config.toml
vocab_size = 8192
norm = "rmsnorm"
parallel_block = false
dataset = "wikipedia_en"
Below are experts of layer 2 (counted from 0) of a mixture-of-experts language model. Rows are named router (the router's row for the expert), gate (a neuron's input weights, with its number), up (a neuron's input weights, with its number) and show model dimensions 0-191. Each number is 500 + 50 x the weight over its row's rms, rounded and kept within 0 to 999. Numbers have three digits each.
After each expert's rows: "comes after" lists some tokens at least twice as common just before its tokens as in all text. This comes from a sample of Wikipedia text that the model never trained on. Tokens count by the router's weight.

# expert 37
router:554535483402575533520585448443480550538548464500435518546645528448353477416518505484524473501567470512537574474456465516480405421480496497472476485554458506599489546475463555584421381438479504505586525388486482475419535527478540547518504446473389459408484418483541489572454480539581551476517531568547453585479500604530441438451504495552519463542482454484545539524551467538637534537453510459487527509569549580510488456383527565533495445510591474516452575458469511505510473449541518464504468463502509549457422556483508558508527467550472485471460475497587534496451528517533496410
gate0:593489526540464492468480449477438536524425537440453549528506567425441383445438520465500479416530476445501484356458468517531586440568534544498396434499449519502475515568521557514506521361561402523525555391493437525551459571559525503514538537485456450502531436551528500503509494580437492421384553478477537485452519499563443466431569532574469397487483446484507433491495506508570520519489515406529541639544526518496498569498541568495446457539494497516526528531516449542500474457511494478459533541508520566454453443602473634541442485528486525548538562481468565485478488506431484370
up0:536461483525525481451427461554468536471436545448433612560545602487438487519488508451520456520491492456523504518529465517528504498623475564525426451604492565522567479579535535516504534399544480510459584531489442511485472468499457551504474507471525531502440404535576431482505501602399520448540568509528510480399529557519447432481529531544512450476486436514531470444472452503488473539492469470511465603526553533504499586480486495500568484509477477595451600488522515517454400406576602528436443458445531501482498472571523617474460510600492519375523516316498547540453503546492522407
comes after: " the", " of", " and", " a", " in", " to"

# expert 5
router:549408460469455539498477427529483534615533404470459395487529551490516432451462605514436513516527538559537567496501579560484456467492511571525526468486528563500600544590464511452559480441542515461558517573415538550421555536442514510449444598464601583522525486522517523429487484420479450443485609447492466495546481419496478431392508460514455435451413531426455492460451557520481516531426553421542470510456516522524453433565462494494508467508520561467377539514452479519504490501493560443505472536481488556490564413538552408537456446417500446509497425564523541582521487467398565449
gate0:531497528479611563474551453489447446490519628508527602477544447491583494447463495497423498574519492579512517489421445497565430490413477551530430444445455514613562516503444466500448630458442475554537551435449525611565494529499527507400546522465548402455462475490488478538459531428556448399496487514556470501460486439559479541502428508485532400499565519518467559462488392512475509479555532447576475514491510623544477557472549480463451484467563496549453530536582523596488423527464594570431596531480464538460451518497580483426496486490520509546500482541470503549490534525543557402
up0:588470471424511565497507453543529448529488495483522574552415531558545581525536587554413541500526508511507450523402592549523520500451442477623468445493416598545508523404511469487475499534431474427402493491509572583546494495501601584536549436493561436517369452482573486527436559510537459502505524489558489522525483546529453507521560511545460427451510530496486497488583504442518444465494525530540531521468444513531441577384569490450482565495513524422482471533517478474463516517472468496588541504542591383585617504438504505499546510525479547412444540551525412477577593550534419507
comes after: " t", " T", " b", " f", " h", " m"

# expert 30
router:552500437583500573416592551477494575499533617486433498561491471445410587574481382441502481474543509451545524544493502456426477490546508575588507448522458540529413563470507461519516534444506488470515555405477432486549489489511563488496541472469467513389485518518563493521551472560447440566548453563476434557515484549566533493499528445517540534501515451525544532559452481457572392428491453472469499588510449433492426499523509528552542465473539448426586579505498514500481581593412447564498497506476447484443440402465580614471448512574440533458525500416546468410384536526516484493
gate0:548424535449435540570442455461388494487459474479485534492548542556542497539408458442484480510524517547599508548479581510498491527497495529583529510551571560457558597497592478529474514537449466526387508450503451466474436497475483512545465494554574523503483525506483487510421439564540583500432554441511489442519513341505471513521557483462557454549432518435466452439446515442412498554451481497428431500559568516422418450433538473484451469513537471545512484516604476485566609458501498590544455582538562539589500472471403468521403437483549615516450505459509480513412570535499467412
up0:562479473487469425497585585443542513453514559460561544539476411479465465488499575517498586403444497409418465420488430488433481445449480444518461497437507427463459483373415543489522592490494507442595531544474475556456467554429499500527448492453405530477508502508488467470507521523402481550573542451573442501516469516409521540420487514411487499507548491556437446557522466564477525489500435583548532559451475504535513517484443511473522488516476539478506515513444500538517411492478559454416528445532418539484500540516523465553477609534485495463640470556572424509653546514533635561
comes after: " of", " in", " as", " is", ",", " with"

# expert 26
router:515472564520416540440445487400491427460516416477581487569459425486565500375467656483470552510470489536476417481504500495527496529450510464494545525546453483514490508501498483456577526432487567562588357564485603559466445516425436608569391511538507622450527584463490454561458452488457505417490613463477467501504549511503556453512535548634499499481464493477421481440514497507483531511477533546482559535464480491496432512557489563509439544534468472456385506509531544421552525558469480456608537532567499498476465466556487491581426512561531517454475460490454506560537522545489549508
gate0:484567500549620513471559525501551412469539426431503426451472402464542472470461525498510481496581477559484489580469455575484505484459453523515578356488464551522561451596533457499559487405440462433501455472591539567535529526505438613576634518509518507542518516525534438474565538552547456517473533461410578458516533537526474450471531556549528567489499536483441357463501531593534527536394520450470506458529421498483506503456504491595462526552494531519502546491546502526431516501444445409466527567512450593490451448423564577539464521489484483501424449474461464517477536442399506571
up0:516513504453570510487442529502545475516581542440526494447406525533531522553581478541516461482489556524517486527451452553454479486479484440489501451512431458466548477479532463502517549425478492550503426483537532500350526476467511632549533524430488467479583509425532526538557406526551387568416488546475449444442583450660497456426470600486533538508525519525417504515475555510577591595449462559456590539480477463439433491470443456461515495510448408573441539533538523467500500502544468496579537556455478522462600400506605464466600470576447473405452472488482463527453448482458483515
comes after: " V", " L", " C", " D", " P", " F"

# expert 33
router:542458507550531460577496573495557458465503514477435555523458527483501466451514509447529460612491531474547587471544503598510512484573508436470549525536542493450511525518568519589461503523581374600489397511519601433601520470555477553511518500424560447612529584487432551444536512537556574480538452513520504485547560593527486577528512548481450375477457486527597523591483559436544412477523468561509456516523478469460498575518430531382401505487553470537440525497510422466396474434552504579450450438511472541514536437505480479550495511470488459447487450560402508451522552425529502518
gate0:468480519534447564469404483480527516481522405452554550520417464438573547494514407457465513438547511438592463496444497507560487449403480476549452489465499463511454530395417511502464494491417503429495580515547489551456478516524575542420475551452527463443510456499511430527480449476369472387481458490560538582485542540440412457483516471475529543495582580408462483417476435585466516501442565521447433427447507521523517458497478391622531518461426500496535511403518500469533534614487490513598460610454546501527604532512506587446444495516491520457552578528570498540500526456465518517
up0:472405483592576460445424413572499551501445530557530492503507480524382498518567434573464478456473555467477399522465531461531554404573539487514465382475474497486499578559458518405441580491473532519493509505518483547465489499480591578457530471498582416460493426500498503578537464428491496523483464467581552561439487552532439470451474505506550514522500539521513486424479462542579444566512512570493536467381514400562421512580503456522558500465384462562520515523548484417511476577514380572484529525413473453529529555452553585552428557454568559512557475450520494524578445481510455487
comes after: "-", "\n", "|", "==", "Personal", "==See"

# expert 0
router:471599576527545557438511446477549519515428568559453545521481539490448566560446404445450453470448581480542496463435430552558582449545527444491520526440450493552505549476516569489499500528499459474460567502512451573512557438563541565469570518537443506422484464508523583512569508490510436582437453573564430611483587471523509553437504453449570540408561555555489510571449482536508503419551426530580496468477427445514558540524414561562547501505469416485543463528439474556458534488434480527531499451577463559421428480419572584455448493502539581442452544563546507432512474447548439536
gate0:552521510494463502371490480477602496497509494482499546537569488549498484427532470501433604467430454505542452522460529489551426588540482516478482481500521492512501562534594488470571508447521448549467467506469474420520374537537485521521467453391604600455455488481534542397466488492528524500429461504522520555460490454535524526610498538389441434491532439522568480572575435440563469449514591401521469540391455518542604589577469507406536467490451445500512538563589472599453413446548567479495459485583503402517535527470501486436521546536506518494450448522408518448490543454498510513
up0:472575481537576492554502495561472541497522549440560498490460512486526541588544549563539485513571523471487617382508521552482518474508526471570452547526527483523494453450431454597502465565459540498530589472520507517426609423533448562439470552513471358571566419506465446473466471482561492517524540540457559482510540498398479521500580512622535531498593557440430531404470579554515580563536455536475536471535558481515394441460532398563486492455462537481475450458510483479530472526412398556605556524464529518479482477534467538550507512445583451461588480442585458587497460519506514515
comes after: " ", " 0", " 1", ")", " 2", " 3"

# expert 22
router:511565586514498401467480485557465495538525562526541433524462545452484525502493456461531485495593520506509507454489461532517463543485461591496475370560511411578457523474477516558461551479580452545425529445531433525517574553547571494535564562545495561483460505581456420568459491458558466477450477528528495478506434548540504446496484556530543483508550533397511554518624420486558501566603421492392464579485526450557467504504500499440436442507487392518520571447476481480499553575461423496558434456427488508420464375540554597448468460521506457545492459396502435500404560494574443447
gate0:476525527460584504588557468457530460562528511507500497356437527489464508380519638444468562456507568529486494406422464425461540542562575590523514505458540430484483478502549468435542556470562559513476568466512514512540549561497509515544448470573440540474554426484416485492608405419486555496468523556514527557503455464605504518488506489492551562467468477491451600546504499473543539499522567491516440552544503474581488419522487440506446524515470476475575447564477483582466483579591465468551504476503519527571406437531430443420602487539501533543536437441546575394538558509487574517
up0:561562483507492398585495494506454447561553546515533502540481430543566452564563466548516595563530466607442481597499621505431402444561462431465543560473488548516530464505478536524517534521551549536532490468470381454457499488459485503462450512380448581550637527486477492603427506526510461517425505492475441477474571511486509517456399542429515494458548449540556469569538455437485476510503469438468522447517489503462447546450480462453550408491639457569449513529549496468544492413448523487560495522516428464545550510398499565565443509579526432472520514526415462529465565516585480521
comes after: " |", "|", ";", ":", " 0;", " /"

# expert 13
router:508559441449597579489578468434427493446561567515504548496562537494406563503570479403599471456483464517415485476564488524503576470566441553566517473545599445505489461553535535590527497559572476583573531445454497527489487419515475484468546562501373440528491443461405472478568517582534523489461466545488538459536475549560468500558409566559538470493524516557483522530525424463561457569582463555456594543588418515433506469560475562479483539491519477524515477561461437515471468499475458466459496382528555412493430502513531533504559436556397451474530501448521454436432573556454488496
gate23:522568554406518530424470509570440524439535529533533486503478516452591463543453536624541467465385509543494492522565586497496505591512539400464464563494598444424521427560559465558516440504501562542503507519490442483456522514505530487458439526560406440532543471501509483488553432555431509417487509462518579522583532514490480574522482447508514655504504458420562501455486469517450473501525500389457451514531561528602488468584502406552504432637467524595494483529462437527571467525480483410467566483509437488594445527524508435530473473453529473477525542513587566477469477474481514615
up23:471527515559497500529466520372534497465454497497570511503494517470404517431403399530544491597538557508480464460505455510520528540490473444564491518635526533505501463497388560548563545450437442462519539391487478507554541506476577496517523458536513478490489535495478432478465365532488530533497496480419478452586511499504543543515517503508551453548551443521508555475490513460512470427508553436441432428448598563559520535367427419564455475491541531495513539582454497517496552524444512579403454537472544559551583541478586521446534437496496589425542522494538371607410443425519510521
comes after: "|", " in", "-", "In", " August", " In"

# expert 17
router:492472426443484469527490541542603514460484489467440415400494496527518376522473562407464507549516520485467512460519538473556413518445470475549511383529584474470554561553502525485465487447458503530602483438449587498462508540510475486490494565468494508643538487531506407517516462506447500439406636480506541509542493472470567470501556463443503430447448552409404475533479464517495507520428542512513512503504453551531495465512487560617489390503443503455503442476511519585465400552538528381554550536457494556475554486548515530513448449530508444511456438556489509397606419491382571497
gate0:545509468492602558478486539485545499539597575433452453482499480508485510407475497533516452463510509539608485433492413472529525521505577469513446537548494460474475459591474595552459531471500552552449554467404532528524495469598474486517516534545631548508476468455476551481500391491519449514469473478536485447588410465522432365490446382494410580508565500420473504541519477501550528478539499454464459451545582478432455444452578414446523456593498500528472437514480430466507533420504535514465518451451503474552502551401480473480528484428592463622542378506523484481482444534495534389
up0:518430549499508551438489526514477442515479620515522398511514509534486503437482426503513495457481525494477468482522470380509599529557542471548540561565492496478588535590498494441509465430546499547483494496523544490519484489544429468518504532520496519485508521503427493517503606458379543513411426503452406545497457538433617482641555401476378491433432524356473537582535543503467483542509480481486468443514563463535453518491467616564453429481587511484508464509494571570538514480470548471496441395534471457488473453420483466495541457578555461528559537559449511444444576492597584529
comes after: " P", " B", " s", " b", " p", " st"

# expert 24
router:596547478481584401453551555475483510513490468514434534518488560514390534504521461555467462480567563521419511588510511581502556455452515501488445521462527451502483459577561407469471523549430539482506533458500491423513482420441525575483514437447380528451453445503562562528474552523590453492504527595520463460464480509532515546481402529472529515432578498475586463530619488540473535519421467489430574500480555441435541535443524537569546441553503499586458539502518435521496427523494544432499433412544484499470481502408550513479578480569485473605436477406544618462555623513489477569
gate0:496420509382500467590414424344529509530521415420437411496563492502436548436491478432534463574564453507471431507468458497527513518455507507486547426488433497524599493453478467538545510459543519548483445442587553473529416400492418533460501518428486502449471471418520498497468528548550478465528544527592523497512483495420553496559492495523462536467483387506582490470557399518497582603486537477467567538468513572519487538534560405478597466495484535480552536490496530522478465490561546482545485491496547500588486633514541453519536533479426489528520489385423557516511656494500516510
up0:506459434549453496474376580472476549409524515463494603518497448428572486491394526435514586506467418473585405473532465469570505443446458541502566630483477552560487484450443485550514559497462502473520379562555551505425574553491517496473420536473630519504483419521524535500455462500495446506527446451589513542557437515433490427452568431418504608485524535481495483486469433480439418524504497461485406495533556561528489468443478428608457473514529518507563533412511546507488474466476553532539548634519511426526508578525514497471523528493492546480632521540569496516531536476486476489
comes after: " the", " The", " a", " his", "The", "'s"

# expert 11
router:551585456499450518433591454441488473481466528450431517512631532461480489551560513382464468567473375457538591528541468587561486497549486507532540443432532545504460557476445515563536512453506503445448514411471383477505485437438526533534606439538432517474469528484519541464444516498450485571471432506485510549546540587555518500534521446452600524552538491596557582577497536498586519475458496457402459505503462476403544584492555525518517543525501435532506603528522557575442524517490421515453500465461470552436466409608567585516469483510440538480497496469591446488433529509486425507
gate0:517492490452514484384518596499408562566526431445453482462492533479517385516580496554482529412520484535458554524403421514527470558446467406510441492521402453480575504457566532458426530498540559521488386471583515417511536532408562513503534506534503509567539519516381579498488447533485520553615457567490509447498474486544462494489542480584511546521489465562503489542493488452474471504417495580434473512536528412483502508511450598475505592503570500487559450519563526483513537396452458464422473555512445438596437518444372513478505502547507559555479453515575582499563499529601455461
up0:446491423524421537593474492466547432523562476538561465545494468515540564498458557465485484550489517531591508482553516496500539498570485586542523488529557489549437512537468544449508482483472425482484597533390414516523523444551469465567433464540536515435429526466582402483581578433503432426426579513484505530513578495449569531523531494491472481504594492481543521512415563452473564489608421408567517532488480553459514478473494444509519474454506504552486567449519416476461449599601495497511522477443546576429565531500578562492477439466538474547522545432517455452499472416394647605
comes after: " of", " in", " to", " for", " on", " at"